Experts of a small language model.
Size: width 256, vocabulary 2048, 30.3M parameters.
Training: a variant of Muon for the experts, 5355 steps.
Below are experts of layer 6 (counted from 0) of a mixture-of-experts language model. Rows are named router (the router's row for the expert), gate (a neuron's input weights, with its number), up (a neuron's input weights, with its number) and show model dimensions 0-255. Each number is 500 + 40 x the weight over its row's rms, rounded and kept within 0 to 999. Numbers have three digits each.
After each expert's rows: a language model's description of what the expert responds to; "comes after" lists some tokens at least twice as common just before its tokens as in all text. This comes from a sample of Wikipedia text that the model never trained on. Tokens count by the router's weight.

# expert 39
router:454593426504489463519453500477498520470512481552441475467490466556552473569557494589477482461457531464487443586431458490491528469533526413514538517508526557555503423517494413555506498441486497476528491465400500487477491485545514514489495487531564506530478517583479477470462491520474528517414493490514479516497475582514464479487542435421523521453550549519456577518509577572494530467574526529462494501508417446519524516456496462474547467452474500503533526455502461511529444454428489537517513547490470561556477485411469528513510517572509492338493483515438501492462519528497542506462467538491574520482515476496486466463517531518527476537517548492530523493526549526434538513490524607475416489494545541468499484497487493572481488496508505441510503480562564585494526543522494
gate0:506503444525467510547453539516571556514462481549540511453472482513435453472530501517446480560500459438453535499489483562576464507485473474500494509453495443569513439468512510486531389484546427501554485444485455521468511513537544491532536461514508525555587450570404520521519523465476476499487451533517462484470512446530451540507473478471468455444474458460531567508475535482472528408500538530472544476524537474470534434553521520487445450538511488534416623580508452542480519462578510514481544477480532511464583487421449528451488463509457523443504485521558489525478474458476513475475506481532522572576475445493486446491462487461480529525528556433473433568468541514520472433488576539446545470483494473524473561419456460494537482492554475518574469529518479496499501575479540
up0:437489455564477531487542536483533561521485485555509490460558505538531482575420467494490520513481569519532444489562472476499522482592518495586472475578495486447517450573472462513539517566427488556420483502539514543525506487465495524491475529525488484533529465582575503459481421521501580501505528450482504437451471468577513462549548543463481505509511511416467527430507566512545485512509429534488488525475435545558485530532433491481517570578505564529510528497610484556533568477506514469484467498433532483523542427477481483487465539508444480551487491489449445462531410546498484564501566487430505513513514519508492515492486495480447479526483555427505528419486498521489519465465464416483497428495496528514529524533494493466439456558442502528560560439561521504498479572484530
Word-initial f, F and con pieces (con-ventional, F-ellows), plus digits ending years in birth–death ranges like 1933–198(4).
comes after: " ", "200", "201", "202", "199", "198"

# expert 63
router:419561463452528452446497477439481491519543468516559525504464488531487528452545486580513537483489467505473548468501484431484558478456546561517532488475534474480510520511467503458537479482451504447559505495483456454452492495517505485453502471475405462530514499523540459494480504477465507452530510464498540566491556468568424534522453462462504548546586543511475544472454532580418577554429444458507507457544417589480529506451584478557513494479503414452540476527509486496500397540519504518566568468516521565502410459452503480463446484553496503469508457560409547556463491479533545448407464430480521449468453496524463458498491495512548491476486490514500462569513495501502515542534471506481477494512581453468564443467452462527471496545545459502470447502487475520489507514403529
gate0:437530433489486464519406476480525513478482455517496512486527526478452586499476487575528490454517569480496471475438532497499511553539468567447577496478502531448427490513551478488577531501549525488491491444474513522469532554502431441471508484461492438544534434614504597519439525516420513413511506475562473479455542516518564500536601500516510487502505508520470503473496452563528478495494523513518459526531517473450543583426504549575518544505537535473450498537502461446453447535517551558537495465562480461433422494464456530537475541461488510508502424527456495529473488462531508492502511455541507605495453452520495548499467463516481538517494498442490486589465506565501511490530528465427422486611510453486498486546469507535476479507466458544471537521499421502527520479497588
up0:423534508500395501545553494569456439457502576465504521426507488502429522532485453521454542396470602479500453473447519479537486515550475488421503428512445447483473489479494463561486540473422542479513485467517546452607487566519497471526535549409510481538470519472507511543572534471487472544513510491542553561507478486538458501510558445476520540484508524533463437461515506483501489543449389533485513454566542468439573476441490496495452553511456510478485493492455479542513438517528418474507455505467467481579457493486496492534452543435547461428537467490489471501428472562502537450561489485537527460516468490467567462534523457528517511450470530437480493469503509509506526503480477418516496499466545504460497521454520431515451467481486548504445512476460459578483492538421536
Word-initial S and the piece after it, such as S(ummer), s(il)ver, S(ánchez), often in sports-results and medal text, plus coordinate symbols.
comes after: " S", " s", "S", "1", "0", "–"

# expert 58
router:492529451504527477485518484472497534496496469535540533527502509566475487531547551460508544501470505487451538527560505465473501473479587506534544468554585507523491530522503491436490494476498480466564499492485502473427506489568481524470486493479511552428476485550452459467531481454505529552551420527522530495515494579469510457449502496512488531519434614464462448431510549535419508507563443525459459521524494520441524537411551554554512450474511429523610438443516514455462485492415463522521592538466507506488495524570485557505440549531560494509513429527475462512455554468459539500464518565523481552465509471522501400448515520551525462485478470524523449496476529444454522531449541537424441443535549558481529481467478434468454553531507488490560425482465598520567503537489512
gate0:499560463507507521520528405432460572510489454543493506539479531503517485514486527529474472483439467527373447503537458557474588494541529515572538478511570504540457495497469449480457505508502483409513498479499459474418506520559538509463503524483465465516527496478538492571493527548510392530438491510484543508525509543433498455497539490463510580536480448539496510508491531478500503427513435487450445548512482446498529528450459533534486465543560454550487444470509467390458553485467509537503547503454539480441469464480515529462475462486511479542489506521419504506518516499441473517409556489551461552469524536536507441445525519489472493526451510454538494489482526520473441423427562542526545566529543464447471560590461499452468592515487504548582468535419481468529465475553522
up0:508519512435490445480540512501560530492455537503461537527520503458445511599541518515518512506522503526498470548565481457457456541513414545529459481498501466491556516522519537499530467441523488517498548483453575471531556573451511488533463474519500414479514500541435525558489534468613550595530549507496537460481454507499512542523533497553564445491466529467441498453512457421517495507526511495549462508451486437507524508484494447476519481545506471537452576515503473484546553495566420514555502493421473468536507471444471507605472492580503438456534505460537549512482482551581521480581535490507492438465554530499454483488465505513535602514534492477407541498513512523556519481453573486494540547453479495531495504486491445486510480425555479472543442510475627541504484493591462
Opening letters of words, mostly capital E, plus se, ev, rec, sc, as in Empire, Egyptian, Estates, screenplays.
comes after: " E", " (", ",", " e", "-", " \""

# expert 26
router:502506544500535496473490476465536485437515490513447478462489474475493468428544573518543455406489480545481509515491449430473515490482535499473531479543585491551467436532544523463518437520496423430629479503437402453417515529574501486503502465527556544526448534548515554462486569541491439502509473436520492544478502448501481533526483517541561531494593549465494474487510504577489556517494491515432466523474524540401500571505539556496464494515495446450485489459518563490506462499479497545498502508472452491397475517540449511502488558456590554530499534463478418489501562475465476527455513490449551461525486476479506523476540478516493483532502468500457446586505498499533469556531581483514462509518498512466532555497486458549563587560548444483456479480530461525485519569405509
gate2:519506507540520532528478513534536457506525495428549490434481559510526440423479484471466410516452474510518466493480510539482460506517588476522487430452542419577493524521523462462461446519491479458557536445482452477478509457561523525494493462464500469480433590553498529468586459447526481566559455526447576476521454419428499480551468487507495577528526531472541491486495546506502492583484488469517539494485504410459500489567472479478527606472451440504494513496452512482428412518482575498425510485463442507491518506517522589488534502563517488486489510499483433571463542524442520545429517538530467425512464439541531452474574431514525535578445516452533484502503485442566456486531515464501514469503508481465533454519517505495457434548514511490423519543492446520512530558515502
up2:473503523439529571528542523527504542489504518491454494532461533484431469463493486508452421417467506503482497482506570536544473481532525457492522557487483494489418487511533495460566478528509528550577493525543501538578574488552577500527510522573472491485528481514535507503499492469460564437503495542445529543527507433519489522493494447482541535423527431513525537521522452481496425506463532452465445472504587490544549450609519458527541478451465501519495525457524544502472485501457470506505568549480463417478421507511546464471431493450444450558503530454509491422526553470562462506505437456561520540484557591451471587463532499472472466462502527492492479449490447475544467489523470484535502522474542579487573550535478496511429564471498487463523517380403483509423502519522496
Pipe separators and word pieces in sports results tables and infoboxes, such as Surf-ace, Th-ird, 2-nd place, O-pp-onent, medal.
comes after: " ", " |", " |\n", "\n", "|", "-"

# expert 1
router:490546472422438455521464524470486504493496425584483492486494500525566444502528535486518484459527456503507441565500470510509448496454489534542511496544496557472529495477482494519466517478474530513601520554405481470498532488494476527477453435485490445507573516513524516455385504520494537473534489377523483489463520540486511554508496522465469522506544575483368489446493522554498472579545515553457459451520395502458520459490518441513517565501515489554503516512486513491488465483453532539530494525516464481504426440469481523554524523486499517431562550519469471481531469518569509563490469501498529502511485566522472514462513599490619410515497492486472437545561509459467541510492507546510440498507515516484514552468433483603484511500444468403480472511537613528457468477488525
gate1:553469528488484501474514463455558523469440596527450513461462470417487467492536501535432508518565504542560488510482490581497440462484434509531455527512526606426504581533518516451362458576422491465510458453486539515515528510570448523401505513529497526511497488494548502440496495538498490586559542468492504492576511497551455506501521516469452507551540496515479550458465541561519548509478463511475513552532468457465431479517485522477429574469521532480465493519510539505466530532532530486563519518460539494453547499495540543415481497464468508494524509461497484482465488484455500464482515511449529557412539454564497489457424511511633560483478579422484454540485481508526452506467467525475484542505493455529448581466504545544525537459495465487466495531491481547467454515494430
up1:509482560545547430444551569481514472474541571515480490537416477500537509441483519520540521507455515357461469439504521574515543535438481475540532482514556562606538480520459571533456514439558557555480485481453475443479498577544473474543488425532469576473500478468510461495543557569495465477519493483490497404560492459465484451470562522509514527498499493498579527402490518500540484559556482481521525547481415559562486484466544505527534470484513532474440560496518460477476517488501511501508503500562477521509449488451476420487494448504485531434515465514482549430578497521502482519507438554461496530445493522461504514481466489489472503527504491504473488497484535486466454468504498491503577504460549503481434498616528567456458477537499441572481523485573525515452461543445546
Last digit or piece of four-digit years in dates and tables, such as 200|7, 198|0, 202|1, plus some month abbreviations like Sep.
comes after: "201", " ", "200", "202", "199", "198"

# expert 33
router:526578507444497508450469499447554569535490476517476483488504521453530471437554505558508449416501538454492477471497507436481483472471451495550550480520514496385466479604538442519527414520464549488564516508457504485479480530464465448457524478512519497459531480551485517513448500487491567499411522481458479535524484548524465449599538454509483496501507603525483474485548527481556520551526531546455487464489447575482417604490537489525506474452508444499476476416518497504502555550500428536511476521534460482548505478529485514548508493460524517485557552495480470500453497493508494541355464525541571479492464486488449439524555456527465487568511487492476425492502552477499520533460475588467472513513599528447503494493450495622464544497499468480491481456526501511569437503490492
gate1:479479500485395486543520538436451462505477511507487576522507617573528504513466508469499504504494497553523477524517516535495497489493496517500489490464585465622522501417543576497575537486461548541485562498441562488497543426447468498518474559495508564449547520532504516541558491429530486531577519502550470461481490474534556452440471560595463414481506480453492498461472470546493541509523480554511496488485472518462417501510556462568514441516516444505543494520568455526515542494505413486501467521477433475481470489537586461463488489465464540512503590407414484496624523526490536469551557534503548480518487527571493548496494539504524488527494469510443504483485567529463519576464502498545450515486500477495473547518515454495496493562449480514549480507516469505575510462551538
up1:459519542520524482442411467492465495518464561379410525470530526449500505499471456506515536509468554454442478432512490447496519528497497466497483478494578504549450463610502508501469506440492459560510479459500570526504431482511497544381505461496522522455519496558456518441414452527440460517449503473562503517564521483504418501482515508526470559513523511422476481498431526408515566560487448535511538482467492511489477459538514551452486508495463455566508520507455571494481490477520463510489538522406496561475482468442497469525514539485499452549546586501479576539538481525451470532479501538479575483523552488485464464560504564530507546470552538529462465473515475380512418483447520475482480492551459488462489409529486427476515529512469507549525533509535486558468495518536485
The first three digits of years (199, 200, 201), and spaces before numbers, mostly in tables, date ranges and citations.
comes after: " ", " |", " (", "–", "|", "1"

# expert 16
router:466610456462553436456520473446485498458496521511487504525488460486506397459544499472532556478452430497450431548520499476451579534473530506484463552494557527475502504548464533518509572493495527454550433554492497471406582595546494488430486485491474528534493505490454415543534488464556518503466473457515507567501515526495479526481448506514585539544558487474443529419499532590539513533503458447491533473501452506422471538491526508529508520481589447488579511451461502528520537527522434539508511537534483555412471525511522529538480493551546516437455378496512429430499481517497525479522469505486508445504488526588465493489496491500552436485476507513460445530515532475460520531528532527466504525470552539464472556405476424527495498545517514485472535503510543486533411477480454
gate1:475486491468405460508543444474513480524492487508475562509502532510509492578480472474448513501520465560466475518486455500544505471517487471452502459524494434560534434545520508460525465482516543493538549515476518640489536392504484508518480421504499527537546476573530465551573368432549535486451480503530545452452563507527531581465471507464562448484492510438531513487552555513489544446408517467526550522483391504474445470490500487540490471455482506482504489530421484508542491442498483474492500519500509497534415535533583494507546527482531519524527495490503509465530461492457521443566554493491485494479537554568440408466457422507566505448452476487522495481521523550492556491415488453534579533412519436502532550511500507575463492518507502443499531529517552501563513516514473
up1:441509493469518500496509529443470514509469471463433596472506534467536524473468446508492454513469506447489543491480517517512453545549507583435534549441442511490438487533469581523453494519461517492455535525538517507539467465484480482438502613481505406542478534464573443513431507528471563461452513480518532510452539529472526500482506546487465456445512501440509605490505521505444473509535428539432492472585416555451479527554426523486561480502482498433563519541444470507480498412491472508503522527542494432498486518490470444487457617505580499478514509548497480572556562495529483470511492505545481417502519513464544497504512458471464472494540467494520411500492517525515516590439460527426543485490581503515467468427542563501551498530538484507507411507519477520519444511450485
Pipes opening rows or cells in election and results tables, such as the party cell, plus capitalized word starts like In, San, En.
comes after: " |\n", "|", " ", " E", "\n", " A"

# expert 17
router:424538418502559492484480472471538484457496514504516482482459502488564491474602567511541549469460489484477501514521490402396513514481519495515570483497613511449431472533493493533482507515496432471514456518477466547451540519498465475426500429527507472529526498565516460476505436546468502484492487359494535509535481518521526450492545493477516487532564517550493530536459526562481552513489478521444546518498484532522509481518522532599491521483537417488515434438483554501496455570451548601548539508487490504466463494458422508492486567551492507432477465536482493569446565448499514531482458518528592503486479513471425478502514474543496430543547556502441529506552561437491521569552458533448480515542493528480534561490478520530532534516544417474448476491551444474471491554478493
gate0:546455531436525496495460442519522518471420476412514433476507430425533557550513555421440480468464423508492401514510468506534565477449497519490520424481416470486499477539457574507441528520553464545495529484475527583443451514514435473513509533510500485491495497560514435554549522510487473468463478508512519497468516516501517485498544472594548517511407461505463499558556474434554469534451469457471536511482512533503513507450529479554580494474509512458478558557491446491571441515548480470479481541465524459573535528456445540477529540510545553478501539564503490470542547486514446558478443482510543437425538521482569563438525526439442492575482578548509497506594500527511555459430520486443537484506483560514490504486466467488469509477552563514507499509534490485513527467554470
up0:468461538497534595501500529440495519553493544501457540432440557532516420412485465473469451494458533456525452518495525457477464447509524525529506433548511544494568522501522487534398435476490447473472504523511471481583453550517397501459426543522472526450517519508556553533453559540573496486544601468489455588555517531491504577565565505543486526526528467484404470507512554576445500488495555489480504453557537513505495479481540565515572498548474553526498491568469486531475511503479491482491498521427522445481446504527502512569515478508477420490568516438500526467483562546478472522535447513503464545455527419504491531497556541482482507493481516511500399455504548447537493478490499486516492424488503514543509531545514418510495543455491489471513512465392533520492502502537440
Numbers, scores and words in sports articles, such as Cup, League, Championship, season, qual-ification, and scorelines like 1–1.
comes after: " ", "–", " in", " first", "201", " League"